Experts of a small language model: a shared expert of 64 neurons.
Below are experts of layer 4 (counted from 0) of a mixture-of-experts language model. Rows are named up (a neuron's input weights, with its number), down (a neuron's output weights, with its number) and show model dimensions 0-255. Each number is 128 + 24 x the weight over its row's rms, rounded and kept within 0 to 255.
Before each expert's rows: "comes before" lists some tokens at least twice as common just after its tokens as in all text; "comes after" lists some tokens at least twice as common just before its tokens as in all text. This comes from a sample of Wikipedia text that the model never trained on. Tokens count by the router's weight.

# expert 26
comes before: " ", " |", ".", "0", ";", " |\n"
comes after: " ", "–", "%", "0", " (", " Total"
up0 [126 113 141 129 105 115 146 147 111 139 100 111 140  93 108 133 129  78 167 109 102 157 101 122 127  94 160 158 134 127 102  98 149 144 147 160 133 133  92 113 127 161 124 150  70 143 141 135 169 139 130 121 127 140 109 143 132 143 135  91 106 128  71 106  99 141 142 141 114 112 100  92  93 136 164 125 156 177 142 119 118 143 145 145 110 171 108 114  83  99 106  93 113 133 165 106 143 121 114 132 133 116 115 114 194 128  89 112 108 165 149 121 108 154 141 173 136 138 130 164 128 156 137 147 123 109 122 115 195 170 152 147 140 164 149  75 130 111 188  92 158 147 135 145 131 100 164 121 130 134 123 126 137  88  84  94 143 139 141 116  97 155 127 172 118 116 114 168 119 121 121 154 179 104 138 149 122 176 112 116 127 150 132 103 106 116 116 118 146 122 145  79 116 109 100 110  86 127 153 153 115 128 114 147 156 100 171 108 154 125 101 111 106 147 155 128 110  94 127 152 134 112 116 146 127 119 162 117 128 158 134  93 113 117 142 108 157 140 132 129 169 123 148 167 133 117 146 143 115 152  83 110 109 144 174  81]
down0 [113 103 167 139 158 126 110 162 126  72 140 122 124 128 124 118  92  95 153 152 140 116  93 101 154 121 147 136 142 171 149 106 155 122 105 147 125 153 105  85 168 124  69  93 127 130 122 124 104 151 156 133 126 161 145 156 148 128 117  72 130 113 157  88  73 113  96 144 136 128 158 172  91  85 105 116 146  91 137 136 137 123 155 115 149 114 131 105  95 141 147 110 133 135 125 119 146 152 121 153 136 120 116 147 126 128 144 114 111  97  96 103 105 112 107  89 111 136 173 108 145 105 183 147  87 122 116 138 106 114  99 126 158 119 115 114 182 141 155 127 160 123 133 110 145 102 158 113 112 126 164 105  99 152 162 126 122 136 142 140 116  81 143 215 124  91  89 125 117 112 132 137 138 146 115 119 104 127 129 141  87 162  95 149 148 124 129 111 109 180 101 127 133 128 115 132 111 152 116 114  87 151 122 154 151 133 162 167 153 111 113 103  82  98 118 131 187 175 103 106 143 127 130 120 157 116 141 119  88 110 153 143 132 126 142 125 108 151  87 101 111 123 108 171 121 144 152 109 136 100 111 154 132  87 137 122]

# expert 9
comes before: " ", "1", ";", "2", "0", " |\n"
comes after: ",", "0", " in", " United", "1", ";"
up0 [149 101 147  98 110 165  94 112 127 158 150 106 131 126 126 111 134 129 140 122  91 146 110 149 113 110  64 109 138 121 142  83 101 143 143 143 164 166 143  98 115 136 123 124 129 116 142 133 111 159 135 139 134  97 118 125 146 127 171 138 129 168 119 151 126 111 149 105 134 148 122 137 110 143 102 122 117 131 136 140 151 110 140 107  94 112 131 144 125 110  99  87 155 145 183 137  86 146 205 105 117 160 146 128 171 162 131 128 127 112 107  92 149 135 140 118 152 160 113 142 104 105 135 129 133 138 145 114 125 146 117 134 173 128 134 109 134 107 142 182 126 110 106 126 145 171 116 166 127 163 153 155 129 118 138 114 155 151  77 134 143 152 140 145  68 101 140 111 130 130 140 141 132 114  78 153 168 152 103 117 179 105 124 167 138  85 136 116 119 139 128 151 130 172 152 150 128 182  96 215 101 121 128 122 117 128 130 121 157 140  70 110 156 125  75 107 136 170 131 144  98  88 121 155 156 131  96 153 158 143 146 116 125 148 166 123 145 127 130 125 100 140 120 146 130 105 192 142 107 121 133 148 151 171 145 144]
down0 [147 174 107  99 142 154  86 180 130 164 103 132  89 134 140 149 136 112 128 155 112 152 137 133 135 158 112 117 111  82 109 155 117  95  93 157 105 109 140 125 146 117  95 107 116 154 118 137 123 128 174  97 146 139 101 188  98  99 164 135 116 141 131 113 119 110 163 135 135  99  88 181 147 149 124 106 154 168 125 125 120  96  96 138 140 156 101 130 139 152 110 119 146 114 163 120 144 111 150  96 108  85 146 128  90 134 132 104 138  92 115 121 138 146 118  94  59  98 116 129 109 166 159 145 105 155 144 115 119 136  77 149 143 135  83 139 145 147 107 125  96 133 150 111 100  67 196 138 103 110 173 151 165 141 131 127 108 154 102 164 142 109 124 141 136 182 140 158 170  97 174 140 122 114 115 161 110 128 151 139 104 112 111 139  90 129 115 132 117 110 142 113 167 125 127 126 139 132 120 161 151 113 137  83 106 141 137 112 125 145 143 102 157 100 115 104 140 130  98 100 107 138 117  89  86 127 120 106 106 141 128 111  98 136 120  97 123  98 126 128 158 143  90 153 148 135 115 115 159 142 158 116 157 129 161 156]

# expert 1
comes before: " |", " |\n", ";", ")", "–", " Yes"
comes after: " |", ";", "–", " ·", " Yes", " –"
up0 [101 105 120 146 190  92 155  96 157 128 159 122 101  95 131 126 121 136 122 152 102  86 153 110  95 158 158 100  99 151  81 112  96 146 124 120  98 133 165 149 114 117 112 141  71 131 108 155 118 136  96 137 115 137 172 135  91 117 149 123 126 157 123 147 105 131 127 139 104 112 131 135 113  98 125 157 177  64 130 148 146 146 115 142 129 167  97 122 160 108 122 128 145 179 113 129 114 113 130 167 135 142 133 134 132 164 134 122 128 123 131 118 105 129  98 116 117 156 117 116 141 126 203 145 115 127 111 136 119 108 167 139 161 141  99 104 132  77 126  93 127 136 111 123 124 119 139 147 116 109 140  97 120  85 132  92 126 125 166 113 128 150 125 146 112 123 176 149 115 150 160 173 143 165 103 139 129 138 128 126  98 157 121 127 104 100 171 166 116 118 141 153 134  86 141 125 125 144 112 162 126 116 100 119 138 154 162 163 109 104 161 121 117 108 125 151  62 134 127 166 123 111 107 139 137 168  95 101 186 169 158 156  97 131 102 176 152 124 149 117 145 125 118 119 120 122 167  73 164 105 116  93 109 144 117 114]
down0 [117 125 124  89 118 153  97 147 134 140 100 143 130 115 135 149 118 151 126 102 153 119 123  76 101  97 108  96  99 119  80 129 107 144 165  86 125 152 111 116 154 140 132 114 183 102 108 124 177 161 148 108 104 129 136 158 127  94 160  85 138 121 140 167 131 149  93 117 124 166 130 100 121 150 100  94 103 155  82 202 134 119 133 121 139 142 122 110 133 157 153 110  99 143  96 136 178 142 108 118 114 137 104 119 153 122 152 148  82 111 118 111 143 138 158 138 110 116 107 110 149 137 132 113 138 118 139 124 147 132 149 123 146 132 156 144  88 138 117 100 153 167 114 142 162 120 141 118 144 134 139 102  93  90 169 148 141 118 136 138 149 119  97 147 139 122 139 179 162 179 148 112 123 139 170 156 107 110 119 170 109  93 152 153 137 148 140 110  86 176 112 138 103 146 134 132  96 126 195 120 122 168 162 160 146 123 124 114 134 139 174 102 148 106 132 128 145 157 109 123 133  95 121 141 100 103 130 131 122 114 150 170 100 121 126 103 118  91 128 140 145  91 128 195  89 137 142 119 110 110  78  80 135 117 155 126]

# expert 60
comes before: " ", "0", "|", "1", "2", "3"
comes after: " |", " |\n", ";", "|", "0", "\n"
up0 [134 106 136 140  68 125 147  92 129 150 130 147 108 164 103 118 132 175 138 109 130  90  93 131 142 120 118 122  98 145 144 130 126 100 152 138 112 126 116  84 153 181 120  85 167 117 137 107 157 109 121 122  93 114 134 116 177  99 116 182 101 141 150  99 154 109  98 101 125 129 125 106 105 164 136  99  98 122 154  96 116 131 139 123 133 152 128 113 121  90 142  96 148 116 116  94  86 129 102  92 126  85 135 102 116 141 147 129 119 152 152 125 104 130 130 118 136 106 131 131  91 146  78 100  75 143 104 146 155 134 126 129 120 104 127 129 146 136  97 128 137 134 150 146 165 126 116 151 121 107 112  82 136 134  88 117 150 125 116 128 137 149 108 141  84 126  67 105 112 109  95 187  60  92  86  94 141  94 125 108 152 173 138 104  99 118 115 146 156 145 140  91 124 161 112 111 147 153 125 127 114 114 126 133  82 160 145 125  90 113  98 134 105 123 125  88 145 127 122  83 145 152  95  88 145 169 130 133 112 152 100 154 131 102 135 100 115 187 166 141 156 169 126 141 140 138 120 132 123 113 167 142 150 106 121 127]
down0 [ 97 159 142 145 159 102 150 125 138  86 136 124 138 148 138 130 115 134 157  77 143 100 129  45  77 160 106 118 117 131 139 161 121 119 132  80 172 140 122 139 122 142 161 105 152 140 109 175  93 161 125  97 121 135 106 107  96 142 135 114 124 136 123 114 171 123 105 148 121 144 120 121  98 167 153  85 108  95 117 111 151 108 142  80 110 115  99 158 134 133 123 146 138 109 175 132 105 176 153 144 103 132 111 158 108 166  83 163 120 126  70 132 170 113 137 112 106 116 141 148 123 175 116 180 142 143 123 132 108 148  96 104  95 125 145 119  94 107  87 133 109 140 173 123 104 124 142 128 140 163 151 163 144 107 120 103 177 124 135  91 151  78 134 107 124 107 148 137 132 104 119 124 132 126 141 122 158 155 103 137 123 160 160 182 133 111 160 138 141  94 109 111 107 142 165 144 106 123 162 122 154 115 130 124 137  88 100 158 130  98 143 117  87 103 104 119 146 155 141 104 106 116 136 129 146 135 148  98 151 105 156 109 106 111 136 115 133 114 142 171 146  87 165 118 115 138 120  97 114 124 151 135 109 114 112  85]